config.toml
d_expert = 224
d_shared_expert = 384
hidden_act = "gelu"
moe_layers = [1, 3, 5, 7, 9]
normalize_top_k = true
balance_bias = false
init_std_router = 0.00749
tie_word_embeddings = true
max_seq_len = 512
max_steps = 4723
Below are experts of layer 5 (counted from 0) of a mixture-of-experts language model. Rows are named router (the router's row for the expert), up (a neuron's input weights, with its number) and show model dimensions 0-127. Each number is 500 + 25 x the weight over its row's rms, rounded and kept within 0 to 999. Numbers have three digits each.
After each expert's rows: a language model's description of what the expert responds to. This comes from a sample of Wikipedia text that the model never trained on.

# expert 37
router:508542527475562496528467480517507540487485444530473457469481535539509458499491504508511533514469504517516490471506501499530505519505487520516501506494496532529461468515532499482474451500502526471509533513518505515518472491524495488485461514507515508533437475459521524522511484455525446494465481498507522466491511506452509545534539479453504551503474473491495497559474507533456520544486
up2:508510488506489476488465472468516476516522526486521474530499544509490463532492499476503461494498504436485512499538476470463487465522516494499512506526532467457527525494459413517473524493531513484477457477489522499525495513435449512511517483530517481471509506516508508512476520478523472518510516512460464478517454515528543481518487464519466499508493495509500500492512482493493474510498
up3:503493532519508523488472509483480527502457499512522524464489547501510521496572499517511518516483536521536495473509486479497517550502502479485540474473506517524523502501498472512478514533477541506497516537493480508489497488551479541504497564525481485511455500479486492503501473488523471496472484493513519485499487506475493483501476537495463515504469511497464510533492445499504498514432
up4:489501501551485493515456518532520505508490473507534507469533504560513500465468488513522451508508516451547488478503519540507519534489489506554531527484479511497470538517475489492463491479499465532517481525511511485503522548519497537490508524487503529506495487517506495484492556448458509527531471505477511545476525511465524487478529516482544476511516485500475448493461477502511432518484
up5:504497510498524526515480545498466558529514447506532470531507492537507482473511500499528488504519508517502461494502504504515508494483492494568467508528550504515485514505497482437483503472494474485509453487470511534496470485492486505490514515456531528506512503511493485522496504488540477497481522496479541467486472527493479566525514503534523496474505508478480473491495482513495498488495
up6:481510468473520484497486500516467548495508486521513490509498511513487413548522487489524498508496536496466439487454533502508468493499511520512505530503513503500516497523506480520502456498452495479497508499544485530536477533554532447493516509515502501453500529471488452510438482497508468517501519495527541502501456469493531526485507496513519519514474458522485518496511506506526458509503
up7:570469494522473509480485491478480491500516481487518539468452475514507498525512499501527514467503510489503513495533503483516490458478495468510492521500513482450497488476478513538476513530489493493460472531479491512464500481462451494480491530523506458427516486527470485487502495469522508532496493499505500513535510516498513492469498440452520485487526470509461505527492471475507510506464
up8:502493468518511519503491486500465491529493512480493534471511462493522484495499480541517509489487520492544545513533485490525512494454447492560568490513484497472432514467507536512480528505509483493534437548498545500488501458486461520507490494460497537496491513494436466534504499486471510466494536506500549493519561500509503497498484530477530490520492529502463528519515488453512515534531
up9:501525507526525520515459499461515572521485509479468519460541500486497465489496501491511515509513484458522472494510514527516530470503555470517487480543493514499472505474499492504563497507507431527503471486530511512532502524523498455513494457474537530486505490491554499483511544454493533508503504508462526488512463482519438486514480501458500518460499489504499471525447480523514514504502
up10:512497504505467518508468503499498513480497485538514507467560518478512551476457506476530499449551513544501448529542496514499525496533455465471445477456514454482541562474519511492515510490480519498438493476490480446474502515485475520487474497473518485485488511484496494507493520482524520527489491471466486495461440521484511478476506460502515506496487461517484521499499471480489501486457
up11:457507529511531491466516527503521511537512494502473508529516512516513463554492545476513503527464521538542508503517504493516486533503508526533549542480498527534489505511502530493515477479499524479537556482569429522508500498507519461518553505524479457499488493483459515511479458528496508453497530483507519482524528494476498515500466502490494509490487462499507489509530506519493548494526
up12:528510509495487520502458482498458485519498506539482514497520506501466512507499553519469497496493535555482479477525439507517495530512535485506487487515474512483469488508512522500503512473502508489455490514505533489506504566499490477516480544500527539550500497508536500510525457475526526487526517535479478539468530505436451555467518475478475513503551474520513512511449492543476479505496
up13:539513436508538524496458512507511541513467488444489501496502548528505503503527497494526518490503482503517530435507513496485523488490462522512481424551481492484488512522525548497529499496486546505443520481543493528562499541478507498506482528514481489536515513480498520509485510474508533580486517491460494508502494497484490542494469501475476492499504533508495494509483525508485542511506
It responds to: Past participles and content words that come right before a preposition, such as located in, appeared, worked, moved, role by, developed within.

# expert 17
router:493500472485505483504488509490480511489503469513524499501521497512490498441507448472496459549513500524480486511501475502501533488513509470513481457534528497460498483485488470556527511500471504488460518500517527481499469503534496488503488529518490488452515491531487477523473491521502469515495506528493538479518502495525538517463489513508541573485495483509494503492485494509509494470482
up2:448526496491501521460502511529497498534505507482535483543496472508546482517526497509533490510515469524522476458497506442544522509487516485486492508498546538496566510509541482491518531498524503499497527507504453514524495497510524468450522510528466459476475535564493477532511483512426525490506484508509504552517533521535492545500521487500515499482544505551556500502514514483503504502497
up3:528438526486492493499505517513491464523463511526488503518485512498504534542487511491462536480564497430519540475491461480462509496487543537556511468471480509564510499496511505489530526482507487507488490509522500554506500482514515466501534501508511491500528507473521488544533465524498479533500519510485489513487493535504470546542507492499523435516486491483527502513525523464469515508510
up4:496478499527509562494494493537479521495533547498504480507517500515470512495517471453473514474515520527480514512492492498473478499484505531487487477475482536467484496515461531493488540530458457448504525516484437524512472561494548487512503528525518496489495511509446508503496530436521461488472485495514495512545481487480550533496452456538490496504488523507439515498508449471512505483480
up5:491534513506523538493488484558503499526460474502489470523450443535476499503504496495528501505472461482480481491492490525533513526470494496518480478497490520498507482490501551478556488525510519508518504484538450509498478478460470476457498486546494479500473529492513492504538473524462517538495493455489467507493467528535498555526522499502490484449523492526523534536538561456533525465513
up6:527511509492473557575488556500466530524511506534484497523530461508522531517522513558486535467502528526488476491489524495458497537487460503472533468506468508493533498516483476522514477484520480489537494479522496486510525499537504480491414455467520497504471494464478487486503480480508491465500512516485543522459496501496513521515523512499504507448468470513481508487510518515487510492507
up7:485514550476485496498486545536479492522506508454493454482533504467516514479518495446487523482540553539495449473485502526493484493488452521463474527479472497482472501450510471462484513491488489516532512531502482487465502501514494495502467530513487480506490486498489516527460523461476494534518451465469505448525519546463485512521480490559515484529503476485530514534519541504505452466494
up8:506527484512502527495469525490483525519507567500501467509479475513493529495475489465557516484523560482528481514490469461497535556457535506468518475553504525498536517530539493475483531516504479524495497488422510487481474516497517547485506502502512516528473508491554513489488533523529479528508524485533510525483523497495521504545497505508507503470480516517531511516470527488548487529520
up9:504522520479546487514498571513498519524489496510483500516472524483508488501499477525502458502486493485509492532552502461508505520541508503458495448500478533536519491471457478498497460477512523507505494500506544511513523513462532464492455476484470513511509527508479491468541476520476479518537486452574509516473448502514463506532512552537460503475477514525476510524500504456559491516502
up10:506522478460472522493494454497461513533485476485473474523485527524505497513496507509470500472491519480551549485519516458525487494486498464525503498550495509501489504503511538486504513519505523538497478490537497517464472474495483495478462533517482519510484514519490501434530507522465492478479462480523526513493483466470489495458458506491460516476509505503499510528512449500493520509525
up11:501467441521489484545487470495530475508504473521489542494530503513489549472506521466472482487556527532522503522474484533482515474461523410513499479486493474502480486518486438493492481493495479502463479494496489533498518532467500495491473523519504494518486552533541493481523519482509479514498467474476525459494491539502482502505457504522513522488534487503508454536531508497478507483499
up12:503445513519560501551471509489505497516476506507497524490519529503529513505429534459501500497494502489521552525479513506485519536464477490488547460499492471456476490487512500501502495519505519507528489462452522479539479470478497532472475464502482532557484484489532488456516499493496513515522505473469502490498506502499498486531512509495479551503526489482509486488504455501497484509539
up13:499535494497489489475487480536540545511488517529560501486479506502476483488512520538491529469470497446481460490517493502484481459460494483480481482469541508476514500462529486496477493521487460537483545465488522532470520446514528474498523496514527501454484529474497504430498525497503486449482457480523492515532491522471525529473499498476495521529485483495477537501499517479555506509517
It responds to: "the" and place or direction words before proper names, often sports and geography, such as the University, Western Oregon, Texas, northern.

# expert 26
router:496501521494497490521511487486461483480527544470526514459512483534479550528486515504528489492469528494465537491482529510523446488480510513491477484487500525478497503514512486530491531500475477478487481494472501525510513470504530460510544492517487478465503544546440542481468498492514510453493522462494494480505528524513515485489512498515495525513517505526476484483482472540476487525471
up0:464506506511512508518534477513454508510475469514557520468525529488447513509509492525483489480496497469503484480506490524471527503508511485515510461490459510512445486494483485514519509437539513510481490472486505449491480512507514485499490549477525453480507521496496474496482479539487513480512505495528455506485481463505474505528529460483519510475468500493435487553547495492539480504491
up1:492502476493474486539463516555504482539486490499438524502471507510520524505498519503521528464512526531535489500497491507483469478510499493458521500497443469494472505507492470511462495514530447517467509535454484475532511481477527484487511500463544511506491495505495487494484481486501508472537462435483549509459486540483537512502463506500570443452542475503545504505508532470515503486505
up2:484528503503494531527471517530479503493465533487506506500516508511536501485517532468465527514512466573535505485484473512483491518501483500487506511476465496516450488502481475508534491510470494504477508472483467469484510538472498521518445535510444525501485498521497510505499454495482463492517474539495501517504470474539480566496504473542476524515496483472503511512518452487467530489514
up3:475484506493502496481488524538512508514503515514500538502517484455509495523477504483498502475491527492517481543517462492494475470494529497494499485518500529474478519480533478538513522512507539450530529515438506509510544460495494480510462475527513460487504464522514513461478474522475474530490516483458528487507504495511508492517516464517508524510474458474472479486547535500451499485510
up4:514471536445483474519504505481486531504471512507480502549515489487524495456507489488468479474495489547532478526507422496520496475502495515520496529514531522457514461472508506500512480510506488563462519475486506486483486509512478527489497480460507484494457506519489481515520502533457499489488460523493483503533479517486527486502516475461492491458501538500494490514513473533513480477480
up5:533495453502535502520466483512516519494522476496482537533504519507503515492547537550496482538489550521479469492480421530488475492503442517498514499500535536479491502486491519489554435509517492454533507495495473527492514502513504489523522485493464502545494495523509520450466463441522508493532490509495545482513489540492513513505495510524510484500508487500536541515464514484522534499503
up6:542517494497492540441455530502532496519493485498490459522468485498504523531541488488519461557533498495488523493473521490480517482479515518490470487449502477469493473548507490478477550479511497497512492522473561499514515527486496510498446481502492520493472515495518497513519498476503465514484469492485517524538512481496487530494479500503444516458506425498529497504484524478441485543479
up7:455532514465496501484485512522530508516493449502517449530475450520509498492529481480473500530499499469489486464476518534444509536497581533469509487459517492468546465491501499481496527542503497497452507484529476499509506518497499550543463515523515497510518479504488481498522491529487486523529477511528532505505470498476514507507536499516458495483494496509504519511512506489433569465516
up8:505503532475478511526487543519490499523435496517545435512532531472518497538470484516516511473483522495518529491526525528524455510447455477494539494490480453507494512507494544448467483517512530519496500500534528448570503546509555493527467505460475537498500525497496503502545509494454505491462452499541517528489491472496467530458480513529514489504518455453537436480522490475507534512512
up9:493490480509478507475485505527523522551461472519510494513491552512486483497491450510491505539554473517476458485472480517499492499463460490513479503520502501545535520481518475488489465517517509485516485486491468462444517528514505451519475513479464522530517478429501522470509486480472489524476495523536469523506531555497473524495531477511486448478516457485526496497490530529550493478524
up10:510462480493504512499479520504521529514497529527493494518541507475506494466527516464533466524535532544530492520488550512504515547541480465508503532506508495521550523456522484515491504520521513489489515521465456484478508471505493513511531502474487477472522473508558476467483498477441527518496514533462531551513501524502509462474506515496466486466495475495515445494510493489482504445514
up11:510502510509491536499487511519499527501514474535499523506530511486498491442491519487533474474480525487529506498549476487552494535513459510512520528473472505498493468527527489484492448548518501536473465492487517563509462533503533506497498527468554462519471505520528483501463504474503523516511484510456502500501510516470508508520488503493514494475480506494514526498511498495499506459526
It responds to: Month names and commas inside full dates, especially birth–death spans and match tables, plus however, such and taxon-author words.

# expert 0
router:492513484450493508501513542498487546540501480493471463509511513502514479492493491484517504525536463506491498504470552455543499477505483515522509516520502492506528471510544476474499525501528501511510466486487505483496531446446496502508523485506503531521498420494482527505507485507456448536555540454517536485463551481484498524540503512508485498482541518474476473498548528529501503487531
up2:490512528482494540508527518509534521485474536481530505480473491472556527545501491464539501513499514455504536533497507499486511485482472505483538507459487478539493506498525485477514503540475491520516552509455461571453492492463509491492515491507499520517523459495516569488540518523480466524482520464531484520482475488502558493497478537538448509462494589493480498501511491477529520506494
up3:531534547495492492495489486468520569542489522496528488499476459503528460488521481474482505502492488443535523458486549513539517526500433479508518485486507525465491469501563559472565493482490471530487504498527513574484527514495540533500518492496492490510495536444498502518532502465508519481488485489519515516499495475481491513489560490504475445506479505518503489514494519529495503478477
up4:476516497535501565495500504506522468508522486473500516536491520508478504460499522465490535531527545517520508504511506498508511529516520452518496522485488485491515518515509540442505505494468483505452505473477519490494536491539486499493499490537480472531454536482502504518538507511497531524509482488527504467516488485463516512512416556478509506519525528513493500497477537477516553518504
up5:506544487477515519503473483502528507531447505482503518475483478496441509470469516524490541517425501525542529480498514486534517465438522525513484481560508504462465497494479500544518487484480545514507481535520514503519494491473499487501475477570483503475508475497485496507478489489503471522506497483527484501534511467474480468479485523509507529489528486499513533516505543473446495523489
up6:477469472554524501482493500500516509502505536531520466472508511472528509532501489526548532519485525489531475533510495486406526471509514516490492487478550488471518465535470518497498501525522494478489509516506504489543494484449523515503485484508498522493496528498528512491481504511544480510503528471473538503481483474498529502522466482497463535451511484509509537540483506488489505477517
up7:510482503456547539487517466499522510489489532510481515508502484504522524556487509453454488464510526526501528470507498470500467509509510512491515498504438486531531523474524518485503503526539489508460498491487482570483514507501527511485513490491487495495520521475455460527507491475504510481510456557517447472517482492493506549487483490537481497495510510511518470515516515517529498489474
up8:510525494489473543531514422495510482518455517493508507530457520512531553528499482486463513501476495526462524509508478493486488474515500525509467515483514476487491470509493515499463539446463490514461527470518480505473538477489543472544504489489471485463511476506512480527499489458479508489497492482524487486495517477481512511509500468539504503517483493523462449498523477482476490500483
up9:492504486512529532489514547530467501466504487497497489542559506501485480502525485507462557503539502461523528512495492523494526482479496498525532518511463496493482473497492543445488507505490481487514469507484537514512510500518468519493471475476518543480488541492495471478519450521498548462494486573484470465487468522553485510488495488493484494501527513502533504492485496437506501473533
up10:502560492468500491475477477536492536524469493473509527531539504511488543481505497481523582538519487495487517466521478471523519509498466519475453515500485481498516461486521468525507545528520518521417453504510518515525455497532531434526493488503506510520500515495522499519491504529509507486470472481513484533467484515560499535518497505476501499487497504490520509515499509531490499538501
up11:513507513510528481531506503506540480529506492478470505500515511522447485463550483505456504511527509483508487481472522505508486530537511493471491536462470494484508490497473509507468497464513489466487505510452465529557494499510518522537536522473525494521471498487544507515489534512528533492519500549517485502480484518455464485543513534494485476498490465488532537492494489472469507513532
up12:457500507480496526499480527527529538492530531503514495485507505503482526515509464508492478476469469483511540489541520502479500509478479492496496486509534564495508513494544477486517522551480478515494486516497478516466521492484523540504479493495505474507487505485463513443535472492449505500539507492518442458495501512469526486511512469482471495485477518494488478495505499500505529526533
up13:516502546475508521510468556515492523533497536495506530477478557437500522518464493507484498502441499525518535481527489508451501505475469491473500463474521518511488527474550535490551506503507483512493507452449509530510493455449482499467505495501545509509541497528455521491502470508469482519518525501538494480485459462518503485464477522469488488512488486487468520480492527488480564525506
It responds to: Articles, possessives and quantifiers opening a noun phrase, such as the, a, his, their, several, various, whose.

# expert 14
router:493517538490466489497511503514506565511494520456510532460561534503469495565462501506519476475490505514466523536476460533498461534466476510469492457463494455511476560486485505505507497493532503493493534471508460523473531532473503517545536481511463477492491530519562471483456461518517543546522527479486505493525532520534537452475460510519507508518504514547528497521490450488508505525471
up2:508515497524517503517510483533539459517478487453507529512475493486532459522495486476511527488479504501521525458526497506503526443511419550541497515487454518528520515496486571522462485540493515489490493529490549471504507518505472516532493524477543503512531475545513510505504527510536505505477534533490481459522494532504489483533487500492542516497492527479505531515494538518470503466532
up3:475510498508488485489453505503522553547420463490517485498480522535509479470501499493524493495505461526530507483482500493494488501407478514510490484521483516537466485576510518465434505517504514516498487514519548466474484516483497502524485489495515443465474502492526491482461520504497492506462503502543489470506525485536502492497500499503523484526521502493488505544507439483507445474508
up4:482498488482527484495469469490511530486500494497492532501488492456558485500503427527516494513546526482419497511482507494486502468486490498519529510515482522523530517479485473486533502537516530499493477523506502477511453502497457530499467529513525459509525477516537493431522515446521514514506500522523492486469482545498513495512489547478476517501510542461527481482502498496531477518525
up5:526491521504475523494503551491482470493512513486487486495486516529503500515518473516477521534481530488534530475551516518512461497494508477462511542560500484435491509461526516502474490496495472505556487483507484524530510495476514528541484477493529513508569511525507452520512519526519476419494481483471487469516515517497449500507514538483468497511482477503549448478490450458493533475489
up6:481461503520514476481460476487517509526508490491489458511474484504489440461537474493519505473533448496469512502470530515496536569475483521512481512471456525509503522470478529491515491533501493515535533534493490452495518546484481518469490520518492455529473480523527523528490519478497481530483468529508498526485469439449498495487467542517519505543499506466447510489518511507555460498484
up7:505512474505502443486540484485546529502518469507528447483538500493543464490501501497559495525504476546508517477491449515606485458474491520508495519530484521511522496512497522523474487484441504492496509479534479483520484516524506523533514545525497458455472501520469536512521514503490505500529523513513560498540491477473490478487491471530497556472469498524482493479523533495537471480485
up8:497481523511434551502511494480497506520454521496484509519477495531525553483504553562482515547525496523534471510516518499518504471512442529522512480488534505490508474475544525524505475523532528476523493549493488499497482496515520479482528489472477493478462481486502511476511516507488510490515512527473461549518481508480526524547499463452517480535471516526495547444497467573478539525525
up9:484483465512496520465451531499442570516487499505500492523550505550519484516502483514480522492513511456506507502486472524482497486474461455523517530511526502500516465526481491467529493510487488511470498485458528488468526464507511522522530534526473510498507487532473481479483524489467504508499451509498534502469511463456471511486495479470469495480528498495466474491475468491500497500515
up10:467494476498493477476490499502500535499517490538505500459531491493494508449488520502530522487532500579511458505493476547527507530507497487487499473523456509540498508506523504494489499542484497471499504500523461498504495519485477502496467496496516489473486501494528475499502498500464489524526518514506531514478521493487507507494496486461453512512509518490505473485514503499475507488487
up11:530484508452499486494507492483538530506473502483496496525513504487525493536508482495498514460496500549470470570496514516503481521447476497530521464506452492511471477501516464475467469492487526517522524425518506509535499507491501460502518537574501496516474493480529503496532514467478508516505485527477476504481517505484516509478520486526499504488557472516463502514511542528515439508509
up12:448494529535518496502494536492462516519474456497517523539536486458480536514480473529529506515484503511489494547468520503523494517525496493538505467488537508531466499505477487488574519498545498503522484531481498484494501568484492485572474456461477475500463505462569503495500445489466488524490502513509516514481504492561508523516474495534515496483466517509482496510479470486487494471532
up13:522508506495502483499497526490575542517461526524496498518531509485496491533508510503492495513479571480504526515505501514531461507513488499435495494508526504495537478530533496509491478502467486535455502477537478513514480481506534490514498481558517483509524518451494478520512514516495519484550508521446527502497514511494499496508500486472487466472508504515596471486474491537499523492522
It responds to: Century parts of years (197, 201, 186), plus table pipes, dashes, semicolons and line breaks in score tables and numbered lists.

# expert 36
router:445504527458466504507510500451460478469511511486478481507526460518508492515504515527449502492546468459458513503469509521530512471511532540507470499452455463538513516505492490503514484516518471492496477489516488504503491467509458512458498508492499551502498468498459517525544496525476469466476503487493501529549525512526531502531515502515470543541505548473461482500510485551492475537535
up2:485490504485463529483489503503475492503463510513514495485522489504470567497522497475455495508544451488466532512548496483531504529476513499457527504491520493522498496488492495524488510526523493476459462494476518502502485507505519511512490490474474481506453477462519515487499509494472511512571513478464520481527475546483498496470506497509499484514500456474523511469481513487513470492488
up3:462509461467505485492507498522489511509506445480484524415474462510484469453469509542527485510493474497526504453513500494541497547505499489463533522529535482532493544497511455495508485502512486530511498483554511531496539495504497513511490489503449500528507507475490486486539508483488527515498532480514486468466490473466493500526485516492529492503499463498525467489485520463525495536501
up4:513479507508478474443478536512511529524446518510520528535515456515529517518524482500499544465506513494512495493494485511521483571557505501503531478508507514454499519500484476476550537486521521524523537446508450518500544507455506508523474491540465517493510478498471457487474479457489525478499487496479525495497521552458444482480524461509511472502497462464502476509494544501525499462511
up5:487497501494463474464470498507520518522512477507497468501529494477497496532546502491494485469457481486514538499557551515476486537496474511466495532521565491505517559499486474503521525515457485522525490495524449476413488508488442489550503500546469506545488498530507480502498498491489467487537478486490486437557497530503481504538517495455504509543481475488540572457487521465522507496496
up6:530503511504512505517483510506507507502475511546479523528491475499547505510486508526514502484533548441545530531480510533480519479513464485519498468522513480462515512508482546496510506504516509516500483533509479510480484521513481517496520537474561492478542448484504500499516534471517480508467496531467494526487495470534499490517505545476486470482509475472522491505511491511506539493508
up7:508539500514510495502501491512472503509517492491512536454505481482551534503480497546488476467522519522492444470480508544522489481519533492503525429520464499495479526471559474503509514441516483484510478489466494495497492454486521480528487529520460489489467491530510494492483551473506517488516531498501508460547564531519468512517515444499509513486490484484463514560510496489511488536505
up8:519512487553508532461473504492516488496523506525490510522466470481520491485511516471532474470499473535517432522492468482481483516553522464476525514509459497502537489510443475454495520509497491551460543502500480520470548499476533528466492473521461477509516508514497514502480487494480489491513513514514511484508495524469474505514507484507483521507497508479476505492552482516486453489494
up9:468442496533485543505497520507486513502499535517514507523500485496523512502500509482503512525531427512508469515491478466500454531558538471472510515533501525513483547489492500554472523459552520498555526556510453491522485507499492496549508537476504477492502479549465496519531491497490520511505520508513489510478472542485477538543466519510485468510504513448517502525509523528499534496484
up10:475491494511545536523497503480536509508497518507508512486480526486472476501547443507477532511510512473488504513517528498493511520481430510506525491503480520514503520500544503502503475526555483501504490476504492519512481496509484523473494496526479480525511482466510505478497494524493581471497538523508480526540452546523506508498488539496468511465462482511522491513463521512494518525539
up11:518462525497483498535497517512493510530481534512523525520526499494450466469480532495509507505469521514511485536550530492468521505514498493514523479450494467511488503463488528501519542515478542517524488497501534495470472468463444482486508500469516499524527473508481502523502492522510458531460495491464518519497511466473504515532473505543558438528524459473485506524480491500528538489532
up12:517474491498515513549482517481503515488507513514529472472475532500551463503529522483519513500499459515519497480500477544446469480554496500514525514449538466492481508493499512535475496517477537529509523514479572505517534523506495515528494496494529476527520525479472504515506503454544490516514527506497496475462466499537498507523514541513451479517506484509528554504510508498508461463510
up13:483528497485482460520467531511481529521498513527510488510507513498494522460528535470479503493504524509543487519485486554501458475506513481523537503514461458503530546490449518501475541527556502531486466499485532509502483511537494514536501509503523505526476492478497473500520489476466519470462515469500473516518523469514464489490467492550515439501505472518534501455501526487493505472491
It responds to: Adjectives and noun modifiers before a head noun, such as military, social, public, bus, oil; also adjective endings like -al, -ical.

# expert 34
router:456463492526498487579510459491493494472510479502553503484516543513498493494484468517512476486476490490486499496534530504506471506513514501483460489505473538437563499491518492524455548517517513502529464512503481462547529446468478500545498498514509504468482533505472445497502495490473521510480509510464518512511500505464465480518492482537501558522503471514493535502464468559500505511448
up2:497488496488479515517504526526488526516528477540565521515542521484515484472497519487529509531491482541500585480492496522531520510477437488508533494518485521477551515499515500482514509498542513545490481470528483513532500494469469510526516482507484506491563495541458487473503478482501466480470513475467509494525528490523488530518460526463507503493511458461515504478486504501553502447523
up3:486497516509495490492502472463512526518467499533499510524504491489523487521492481505505509476527525471487489512493530552523477476480490503513493457480522428497500473461496520439488521539501539526576525473500560472501479502517486522478448479518521506517494507473524508496542549484472509535494476462541466455518512473470488533567515499469458479514549484506491484493533458486508537496515
up4:517486442530505555487515476502507529510519530525492510500476471492520497517478506480471552522490499505497445494481451462537530507470498493477495497533570504522527503495460470503523514479491512530519529508491461480481497504505526492485461503465518471535491475472552485493495499473482510527486500479516474494475507493481546463525514469470474502527505523452495468524527512477507448460504
up5:520559497482512552495478506532527541545468489489514480512454503504510475500458566502517542478508502500472480507503515505504526504484514482553489484499510480503546453491480526469471488459523524451474470472518527496514483450545480501472531484507477480508521500473437495522502517466516508491499481530515499516478485508478509509556503472479452490500501517468513534481503457499507501454474
up6:501487475492450538528501514516513527500557488526475491499515523517467487476517480449536500492521517503476474509497488532485475491539491487499482489474528507456510475466475505507514498488542493524505504484529477474503547497523485480546489473503526524514496482495473518519479473514506514512527524480475474516475472508538468489484471508469500482510531512517519526535492491516505452536496
up7:494440506509478483475483496487496508487495507515481496456536535480519518490519487462493495464535533532466499544507480512499541517522476533539492520505521492467491549466515485501500494447494489477526510517535514485513519529472480515491495489494494469516466473504515506476507505481503496519497475506518488486526513490456469495494435533530482512507490554478562488460516486507562492507487
up8:513511493514490474489473503501519523518465493520478497459500528471481524495493502486486508472525535530478484480496484482496469475489480539483508481502549493526520517470477399505508539553510474542546538502500464491492523527460517521483531499435503512526490512499478494513522490462505526516483500510525539503499498463484531493460470508506468487462509440522483533479512512493484533508494
up9:490497503496512489492500505506477507495486486522477491476499541469525515494507518509487516473537459491516495467506491493513550482493507447509484495518515528525494473465529493470519498490475555505458491523501513469525513489501480482517475534471450477506528523474510457498555483551488488494472487506505487514526475486516475536539450510516523528503512461477520538473505456485492496443479
up10:453531472505490506478473513491527513492484511502494508500522488455488488475516497468482501506556493506495460482540522481555485521564509467486507527544509511526483530446542469504496529546493520508506527550539472525495485510500521529538486508510493501513525508497455470512524542505506525501552526510517469522494503493480516524543489466481496516549518500460514543488472487522530485465539
up11:506432486526542498548475479514521529514496476507535509475496478475486512512518527477516488528532491515466518499542474479493502519475504514513501478530476456552516478467456548445488494482454545459492500474499514539511514488482449546517496517493466479506484475515490505517485486476460462560488485468502466490489533519527509521532492482495488506513467489481484492518490471500494484483518
up12:517507483501519531479495526498506504524497489558486513509482483481548482447539501476481497455528523512486428504527497531486497518557461512501530517540482488487573499440509471468481483535504461493496511523523487448492524549514503456480472530485536496501472513458497469521513539474498503511544491464484496483491491452536497538532489480525519513527502493506491483486483467486515506449460
up13:521516488471517527497496526503505493516464508532523528461472501516497482519540464518539527468527458521490513495512538483507522494454502495477478507479486504498542483496514508459505528534532488508516509495434486492518477475479495480490514492483528515493530460509486532473494481530445458505546511477507487542509489503492517540520514520493464503510485480491570570505496515447517509468533
It responds to: Day numbers before month names in date tables, table pipes, and raw bytes of Cyrillic, Chinese or Thai text.

# expert 25
router:516521478519511506502503495506495532469526496488530521498516458491485462504537510464498486518474482439469488520513479489504510509515525505471457542470513472476461546518479502520502522458552500468492482519465494523492487486493460488483524545526547477464506491508512494509500548475429529498497471507511487467481510507532505440501464473494487508521482540527467480490514461508556494551502
up2:467495496490566533478476427505519556529500509523530508483522513460500493498486468498475484513474502520496515529502537553496508509491539514456488517501533527508518537506474507512488516522498519519501470503536517506493479425546502454502486484482517500514500475494515485527468502515489492513482482503484505488515496496501536522455499477525506508523505538498531476518537506459492502537486
up3:495510527505455450479476504526529531498509494551508523483487481530487457485497494519544535466495473478501525527489520490506512506504472515520468505519486525518500474561464495473493526483511517453500538490450472495481493470519517524519490465507523514534537489478534531494518501506519508498499540485509502486494515517500487472448528494493474476510534443509469466493482518497509532507498
up4:511525472456489501525496528527521507521494455507453542519552503535512540502471508506523519492524527515458488526445570502505495504470502542485519492482451494507485523501482503474494442475476489493446509467512529523488455512550523514496491518535492551490477491473502494521438443477485484522493537461478510465517486466477468518488479471448506473486462472513502504505516497532464472463512
up5:530501493510514482499487508453526492495501484497501496472492474517523501487481494512476499525490499533492474486479494447546534538555528482523553544498516503507488492501541466506498529482507444504464548493468509514492521486535535515451503482555467476461481478509503495539501501443476470502489517512511470479473463453488522497460509511529502501500534499489516456469541522504483484464484
up6:556481505539450535514523537501525481487533511517504491466522462514474532524489500500520513515491511494519505530461517487526481502489527485497529495471513501477499528496484422510500478500520504531471520474474523528513478511473492559509514500509506547481500535477517497491488494460490509488504511494529471510518484511509549507514514470531502524477527490505507470494525502533519510490513
up7:508488486505552466507500519527499516492514472503442523509549548462528509500486491442507498520531495472490464538512498531532533524505517529492522469511512478477480535499553503479414457519512551539493448484481512489517493506460488498496497513457510509494524459494497547498511533531463467488435513554537514490473545493468483508517495557485480497518517498498526540503506498503502528527507
up8:530498507473482524521497493508521480477489524528501478505467515475491540524523486512509513514488514515515487514519459516495549488518499527514489484557548501497525522535507487512492489519503524507531515476490502508500474531506495519513484534472516533531493512505542445466456468536494505505470519473478515547514474490509502519505519528550497486476465485490524531527462502476511503480511
up9:501509505507514508453506506514505484460521510522502475521481472490521483496528507489497486469508469499471511528528476518536544477453483501536535501491491458489469528500425467476493486545514533512521514502538530482522512481451480503474484474465429490520533420487469524509511471531520513499527497469548484547516482473486473508525501509547499494509490499448504463515534507511524524499498
up10:528520493494502492502489526481444538535492498522504517493477482480494463485506501561528518461488509503493441519525524508496496516494486515497511501529503492478523511497517434486480505476516456548509509466555515482524476510554531494470474485457508530534532477478486465479468537486537469527508492461502500524491444459505475509533523506472505506467513453493500530490521498482525531491533
up11:475456461484511479488496493530495507474480478513520466493473519472493492526525482519491512485500456505568484528514487451483471471444507529495531511473530488524496493475493470499487533506503579472532538500510442497508516489495493501518476472440531477503513544534466462464520503520501530491462502465493484528461499491503448473537501491489518503523524503433525530587490504467485525486533
up12:492486522545496469506524537518533499496486491512511462476483459527535524540516526505468515476454484553526466513472473475475471450457468517496503515500536480492487460507479479494468487566481495502490525518525504504463522523504482499471461473486523521487494548509513455535523478498479496517517494477523460523491455539511490496492527516489484501472500486488486492486514488483508539508486
up13:455496507518507557472492505475523493497492536503468514492531492511511480471493456495527511476531560470467468539521512542502522507460497506461479535533489472530511503497541454502479494444471525484462508545506552453502461523523504463532508500507542480515457488446501510475496536524490477524509483497498524481478485529492507467523472521526525473478511507481520520468464507548484520490492
It responds to: Line breaks after table header rows and numbers or short labels inside table cells, such as header-ending breaks, Votes, Candidate, MF, GK, 0.